{
  "n_layer": 8,
  "d_model": 256,
  "n_experts": 64,
  "experts_per_token": 2,
  "d_expert": 288,
  "d_shared_expert": 0,
  "activation": "swiglu",
  "moe_layers": [0, 1, 2, 3, 4, 5, 6, 7],
  "router_score": "sigmoid",
  "normalize_top_k": true,
  "routed_scale": 1.5,
  "balance_loss": 0.000199,
  "balance_bias": true,
  "n_groups": 8,
  "groups_per_token": 2,
  "init_std_router": 0.0231,
  "lr_router": 0.000541,
  "n_head": 4,
  "n_kv_head": 2,
  "head_dim": 64,
  "vocab_size": 32768,
  "norm": "rmsnorm",
  "norm_place": "pre",
  "norm_eps": 1e-06,
  "positions": "rope",
  "rope_base": 10000.0,
  "rope_fraction": 1.0,
  "qk_norm": false,
  "attn_scale": 0.125,
  "tie_embeddings": false,
  "parallel_block": false,
  "init": "normal",
  "init_std_qkv": 0.041,
  "init_std_o": 0.0509,
  "init_std_up": 0.0587,
  "init_std_down": 0.0587,
  "optimizer": "adam_hyperball",
  "lr": 0.00606,
  "beta1": 0.9,
  "weight_decay": 0.0,
  "lr_head": 0.0153,
  "grad_clip": 2.0,
  "warmup_steps": 320,
  "schedule": "wsd",
  "decay_fraction": 1.0,
  "decay_shape": "linear",
  "final_lr_fraction": 0.0,
  "batch_tokens": 131072,
  "seq_len": 1024,
  "doc_mask": false,
  "train_tokens": 840300000,
  "steps": 6411,
  "dataset": "wikipedia_en"
}
Below are experts of layer 3 (counted from 0) of a mixture-of-experts language model. Rows are named router (the router's row for the expert), gate (a neuron's input weights, with its number), up (a neuron's input weights, with its number) and show model dimensions 0-255. Each number is 50 + 10 x the weight over its row's rms, rounded and kept within 0 to 99.
Before each expert's rows: a language model's description of what the expert responds to. This comes from a sample of Wikipedia text that the model never trained on.

# expert 42
What it handles: Conjunctions and nationality adjectives. The words and, or, but, & joining clauses or nouns, plus nationality adjectives like American, British, Indian, French, U.S.
router:39 51 65 67 60 48 27 56 47 54 58 51 63 56 45 49 62 51 51 61 50 56 61 41 45 52 53 46 31 46 24 50 56 43 49 68 26 56 49 44 41 49 47 42 51 44 69 53 41 28 54 52 42 55 51 44 45 42 51 53 57 51 33 60 43 71 49 47 39 49 60 44 54 53 65 57 55 67 54 54 52 47 44 71 40 48 36 45 51 43 53 53 70 61 62 31 51 58 51 60 62 45 50 48 53 60 64 45 58 53 56 47 44 55 45 52 59 42 51 58 50 55 35 51 48 59 53 54 55 41 64 55 55 38 58 55 37 61 45 45 36 36 48 56 54 51 49 56 48 61 50 44 26 44 52 49 48 38 45 59 50 45 48 48 59 36 46 39 46 00 47 63 57 67 37 51 21 51 37 39 51 57 43 57 49 50 45 54 52 73 39 63 52 45 47 55 54 47 47 74 59 44 57 59 40 43 51 48 56 66 37 38 50 35 34 34 50 58 27 42 49 67 58 55 52 52 49 59 64 40 59 65 66 43 55 46 55 45 65 50 55 50 48 62 62 48 59 26 40 44 58 37 43 46 65 53
gate0:53 53 45 49 62 48 65 61 55 54 45 44 49 55 67 54 47 59 36 52 42 25 30 63 49 60 47 34 39 42 25 46 52 47 49 48 52 46 53 46 34 50 47 41 40 56 47 59 47 63 46 70 51 43 35 44 54 57 66 65 44 37 49 49 55 45 58 58 51 52 47 45 43 55 32 77 39 45 45 39 37 41 50 59 69 52 61 39 45 57 61 60 32 60 36 41 39 46 57 36 60 75 44 50 39 58 37 55 59 55 57 64 68 34 61 58 59 61 64 52 33 48 45 71 66 48 38 50 42 50 47 41 42 60 38 59 43 54 47 45 64 44 46 40 31 42 46 40 48 55 44 61 49 47 37 43 49 33 52 50 55 63 34 50 56 42 42 55 39 74 65 60 58 56 45 48 46 51 51 35 52 53 44 45 47 37 46 44 50 45 58 43 56 66 55 46 62 57 55 44 57 47 55 44 52 41 55 39 58 52 60 77 45 62 53 45 40 23 58 56 55 56 45 71 46 37 47 43 60 69 63 62 41 48 39 54 37 62 51 54 37 31 35 64 47 38 43 49 56 63 61 44 29 41 63 54
up0:59 56 46 66 49 48 37 61 52 55 48 42 47 61 44 39 68 48 59 48 63 69 42 27 51 52 62 21 49 52 51 39 42 32 40 32 56 62 43 47 49 35 30 52 37 51 56 47 39 56 52 62 55 49 59 37 62 31 57 29 40 54 32 58 61 47 50 64 50 43 57 35 42 63 61 45 48 40 54 46 47 47 63 46 37 40 59 39 43 54 56 57 67 46 49 40 53 57 55 31 52 52 37 50 54 41 63 48 68 42 42 47 39 69 50 67 51 56 49 69 33 66 65 46 58 50 59 43 41 43 48 35 40 69 45 65 62 50 47 56 52 32 43 56 51 52 40 53 45 68 38 77 62 58 49 40 39 39 59 63 54 46 62 51 40 51 25 50 38 63 49 57 46 62 38 54 54 54 39 48 47 48 57 59 34 50 49 63 49 49 59 56 58 52 46 47 59 53 51 35 44 43 63 42 47 43 51 65 56 51 47 38 35 63 53 36 42 52 41 44 45 46 42 53 71 61 62 51 40 44 47 48 46 77 45 37 57 54 50 26 40 66 41 60 44 44 53 40 53 40 58 49 51 34 52 52

# expert 24
What it handles: Adjective and noun suffixes. Derivational endings and abstract adjectives in expository prose, such as compositional, physiological, federal, social, political, connected, treatment.
router:50 47 53 56 58 67 52 46 46 38 55 65 63 56 49 58 47 75 53 54 65 50 54 44 47 55 49 50 34 51 33 56 59 53 70 48 39 43 42 46 53 61 44 45 38 31 60 51 35 48 64 57 58 60 49 43 41 44 55 51 50 57 49 61 55 55 49 46 50 48 44 51 41 37 89 48 37 61 58 53 56 35 49 46 59 54 45 54 46 46 49 54 53 45 61 55 47 59 63 62 65 56 50 38 51 61 59 43 66 48 27 48 56 66 59 52 54 32 56 48 61 52 56 41 48 56 60 57 53 54 53 36 57 30 51 69 38 65 44 44 34 52 58 57 67 35 66 48 45 48 76 67 35 35 70 35 60 43 55 48 49 42 41 64 43 47 43 53 57 32 47 57 53 50 47 58 25 43 51 39 50 47 55 44 28 48 40 54 48 48 64 53 49 45 49 44 36 46 44 59 30 34 54 54 56 56 51 43 42 62 44 46 44 39 36 10 51 42 41 35 49 63 53 41 56 44 44 54 54 38 48 56 64 41 64 54 54 56 58 43 50 52 46 72 63 47 53 31 49 35 49 27 44 56 50 44
gate0:59 59 59 45 58 55 61 66 42 44 51 48 60 43 53 53 63 35 42 53 51 27 46 33 67 60 40 45 31 66 44 38 37 57 45 47 56 53 73 55 39 41 57 38 78 50 58 50 42 44 32 59 41 55 68 46 57 42 52 52 52 49 61 52 69 46 42 61 39 40 42 38 42 42 39 43 70 58 35 58 63 64 50 58 37 62 37 62 50 48 46 39 53 51 35 40 73 48 43 49 38 43 51 49 42 30 51 54 63 46 41 44 71 62 41 62 45 49 62 50 60 57 61 53 31 49 74 51 51 65 32 62 55 59 54 35 52 29 44 45 35 54 42 41 45 53 45 60 64 48 55 38 50 45 46 40 56 31 42 40 35 61 40 42 68 54 60 47 53 48 59 46 39 49 44 60 53 57 47 49 66 39 40 32 42 62 53 51 48 61 54 63 50 64 47 50 72 46 62 57 38 38 36 40 56 63 62 69 65 46 43 44 53 59 55 51 57 49 51 37 60 56 51 57 56 44 38 43 42 43 45 53 52 37 43 41 59 55 34 73 43 58 44 51 57 47 40 53 45 58 57 51 64 60 56 45
up0:49 49 66 44 53 45 31 58 39 33 42 55 54 42 56 43 43 52 49 51 45 52 45 47 65 75 47 43 44 35 33 45 37 36 25 45 47 49 43 56 49 57 63 60 31 44 65 57 39 46 58 47 50 51 42 44 42 54 61 65 32 51 50 40 49 44 45 38 40 41 60 57 59 42 21 61 62 49 47 51 28 41 55 51 44 35 41 46 41 66 54 45 56 52 54 39 65 50 44 57 45 41 65 76 60 52 47 55 47 56 46 56 41 56 37 40 43 60 40 30 56 42 50 54 43 51 56 56 44 65 56 52 53 52 42 46 43 64 23 51 38 41 52 44 53 35 36 42 47 57 47 69 59 48 24 56 50 51 52 55 74 38 56 46 50 47 46 63 58 46 49 44 56 45 55 51 46 38 53 37 51 43 67 50 51 65 59 61 64 67 43 55 59 45 51 50 47 52 59 54 52 56 62 40 26 55 38 52 38 41 32 61 46 66 80 76 50 59 49 65 50 55 35 55 48 46 60 43 65 25 43 40 39 51 53 56 44 58 53 41 41 58 59 53 66 55 62 49 44 45 59 47 62 64 56 46

# expert 53
What it handles: Generic nouns after articles. Short everyday nouns and adjectives after the or a in general prose and results tables, such as point, tie, home, line, vote, record, Loss.
router:54 51 39 51 46 76 39 56 49 45 60 76 69 49 41 44 52 66 45 43 57 45 54 46 54 50 41 51 50 46 35 57 61 45 68 53 36 50 46 49 52 53 62 33 42 42 66 51 45 48 57 47 48 43 49 37 42 50 51 44 43 42 41 50 49 61 52 64 25 48 43 44 51 41 84 56 47 59 54 47 49 29 51 57 49 51 42 52 66 44 62 48 64 61 59 39 47 59 41 58 65 59 70 52 51 55 51 39 67 50 52 56 63 61 58 56 45 40 48 52 45 49 56 55 48 75 55 46 58 52 48 50 41 40 45 63 40 52 43 56 25 52 64 60 63 49 50 44 47 48 75 35 31 34 41 26 53 53 48 37 54 34 39 72 45 29 38 42 77 38 51 58 50 43 55 57 35 44 57 54 57 55 45 47 42 53 36 50 43 56 34 38 56 52 51 42 39 42 44 68 44 35 56 52 58 43 44 40 44 59 51 44 48 41 47 21 49 34 57 43 68 64 58 47 44 68 59 60 60 44 49 51 52 54 53 55 47 61 39 50 48 49 58 75 65 67 54 34 40 42 51 48 47 47 45 46
gate0:53 77 55 76 62 78 33 46 48 51 64 52 46 48 36 61 37 51 55 51 49 36 52 35 57 47 35 47 36 65 51 58 55 54 41 60 34 52 58 60 42 53 57 50 60 32 54 35 57 46 50 66 45 57 47 45 33 36 47 44 49 58 45 51 44 51 45 49 35 36 57 66 35 51 59 48 62 32 45 44 58 43 59 56 43 41 67 48 54 56 54 43 48 52 47 36 48 44 46 42 43 50 47 54 33 35 51 53 55 45 64 52 58 46 41 57 46 48 55 66 71 44 44 42 38 49 58 34 52 32 37 40 51 53 55 64 48 49 52 43 44 53 36 79 53 20 43 45 33 44 29 64 56 37 47 43 41 56 52 51 46 62 38 57 45 61 51 55 29 45 32 49 48 65 55 57 56 53 52 47 52 55 45 43 33 44 36 54 54 45 44 34 49 60 35 46 65 50 38 56 32 46 41 59 56 51 49 48 55 39 46 55 38 61 54 26 54 51 51 34 46 51 39 60 45 60 47 55 68 44 26 68 58 57 56 59 48 50 35 30 62 54 38 51 57 62 59 45 45 64 51 57 37 57 42 61
up0:53 39 51 44 61 42 44 60 33 48 51 63 43 68 59 54 56 36 53 38 52 70 49 48 52 57 69 58 34 64 46 60 53 50 64 29 71 43 66 43 46 60 50 59 53 77 53 67 57 46 47 29 48 51 64 50 44 59 49 47 38 32 63 47 44 71 53 57 55 41 46 47 49 52 55 35 40 66 51 49 50 56 40 53 40 54 50 44 42 44 43 48 58 34 38 50 50 57 42 47 44 44 54 55 40 49 50 27 57 42 50 45 51 59 49 41 37 58 49 52 59 56 53 38 62 32 44 71 46 63 55 82 51 46 64 47 47 53 65 44 54 27 57 51 54 47 42 58 59 52 65 50 51 75 33 50 57 50 49 62 73 52 43 57 25 48 49 53 76 42 44 42 67 37 59 43 34 33 67 46 62 49 54 46 67 62 56 63 64 55 46 52 51 49 55 48 52 54 42 52 56 48 48 48 53 59 48 56 55 52 52 50 54 71 61 57 34 52 58 54 41 49 56 51 52 62 49 40 40 52 60 24 47 48 66 62 62 60 65 45 53 54 54 60 44 61 56 65 54 43 56 55 74 47 55 39

# expert 31
What it handles: Past participles and verbs. Past participles and past verbs after was or were, such as born, directed, released, used, won, appointed, and the ending -ed.
router:51 45 44 55 54 62 35 49 54 50 50 51 61 61 49 37 41 50 57 44 42 62 60 36 50 52 41 47 36 45 45 45 43 46 68 48 31 48 47 48 50 63 49 46 59 26 64 40 53 53 50 48 45 52 48 22 39 40 50 55 53 49 39 62 58 65 46 47 35 50 55 45 44 44 89 45 41 46 34 55 40 27 54 48 53 65 47 48 47 54 55 57 51 56 53 53 55 64 54 60 45 45 52 49 65 62 58 36 58 51 49 51 44 53 44 52 49 44 49 60 51 56 46 35 48 48 62 54 51 57 51 22 48 39 45 62 36 65 28 46 54 33 54 61 40 47 50 40 51 48 54 48 31 42 56 50 68 45 60 39 66 57 50 61 68 46 40 58 71 34 45 57 45 43 46 60 37 40 41 49 71 58 36 41 45 58 42 45 67 65 52 46 49 45 62 27 44 39 45 65 43 51 58 57 49 51 54 48 48 65 49 45 48 32 51 23 64 43 48 47 50 31 61 44 63 58 51 53 45 54 50 41 77 56 54 27 41 71 59 45 57 42 46 58 63 58 67 46 32 52 65 43 29 44 52 54
gate0:59 51 39 37 39 48 46 32 48 57 76 24 48 50 45 41 35 39 38 47 55 43 40 33 31 76 59 48 48 56 33 61 48 42 80 49 47 31 45 30 44 62 49 46 57 36 53 55 53 52 53 37 43 46 31 57 57 57 56 45 36 51 32 67 52 48 46 46 62 31 41 59 53 47 47 48 37 48 39 58 58 47 40 39 44 57 29 68 48 42 64 57 65 35 37 66 56 59 44 40 55 51 57 45 49 66 62 43 65 45 56 46 42 55 52 50 56 58 44 57 37 52 45 55 37 46 71 66 52 47 53 54 38 59 36 65 60 52 44 36 61 45 40 68 30 63 54 49 66 39 50 44 23 59 71 43 50 64 52 53 63 42 50 57 54 39 47 53 39 46 55 71 44 44 37 36 45 42 49 41 38 64 45 57 54 39 34 37 49 55 52 42 56 56 50 40 47 48 36 53 58 59 57 42 51 44 46 45 51 30 51 41 49 38 39 32 48 65 58 58 50 53 55 49 58 56 32 49 47 61 58 41 58 45 62 48 52 65 47 49 54 67 57 54 63 56 52 51 49 39 53 46 45 43 54 52
up0:55 57 36 41 57 53 47 33 57 57 61 45 67 58 46 50 31 45 44 38 59 45 44 47 47 54 66 50 60 54 49 76 59 53 71 63 55 55 29 44 28 63 44 44 58 36 46 55 55 55 49 60 49 40 28 66 56 57 48 51 49 37 30 66 44 55 51 48 54 49 48 65 71 38 40 32 39 41 54 50 58 60 55 47 51 60 44 69 53 42 52 41 52 42 23 67 47 45 65 75 48 44 52 50 59 56 51 49 48 60 52 58 32 52 50 39 56 63 46 65 44 66 56 49 49 49 62 35 46 72 48 42 35 46 47 59 54 48 51 40 61 61 31 45 48 55 42 61 43 34 42 50 51 67 61 62 50 64 46 61 61 46 49 44 42 54 53 44 44 49 56 47 34 47 51 38 46 35 49 50 49 42 53 47 63 42 48 46 41 54 49 55 42 51 43 50 41 57 41 43 55 56 60 41 47 52 51 38 53 26 61 33 46 58 58 37 46 63 62 61 45 35 36 49 43 41 35 49 48 52 61 36 63 61 66 40 49 66 41 52 74 52 73 27 47 65 55 56 57 29 43 41 45 52 42 61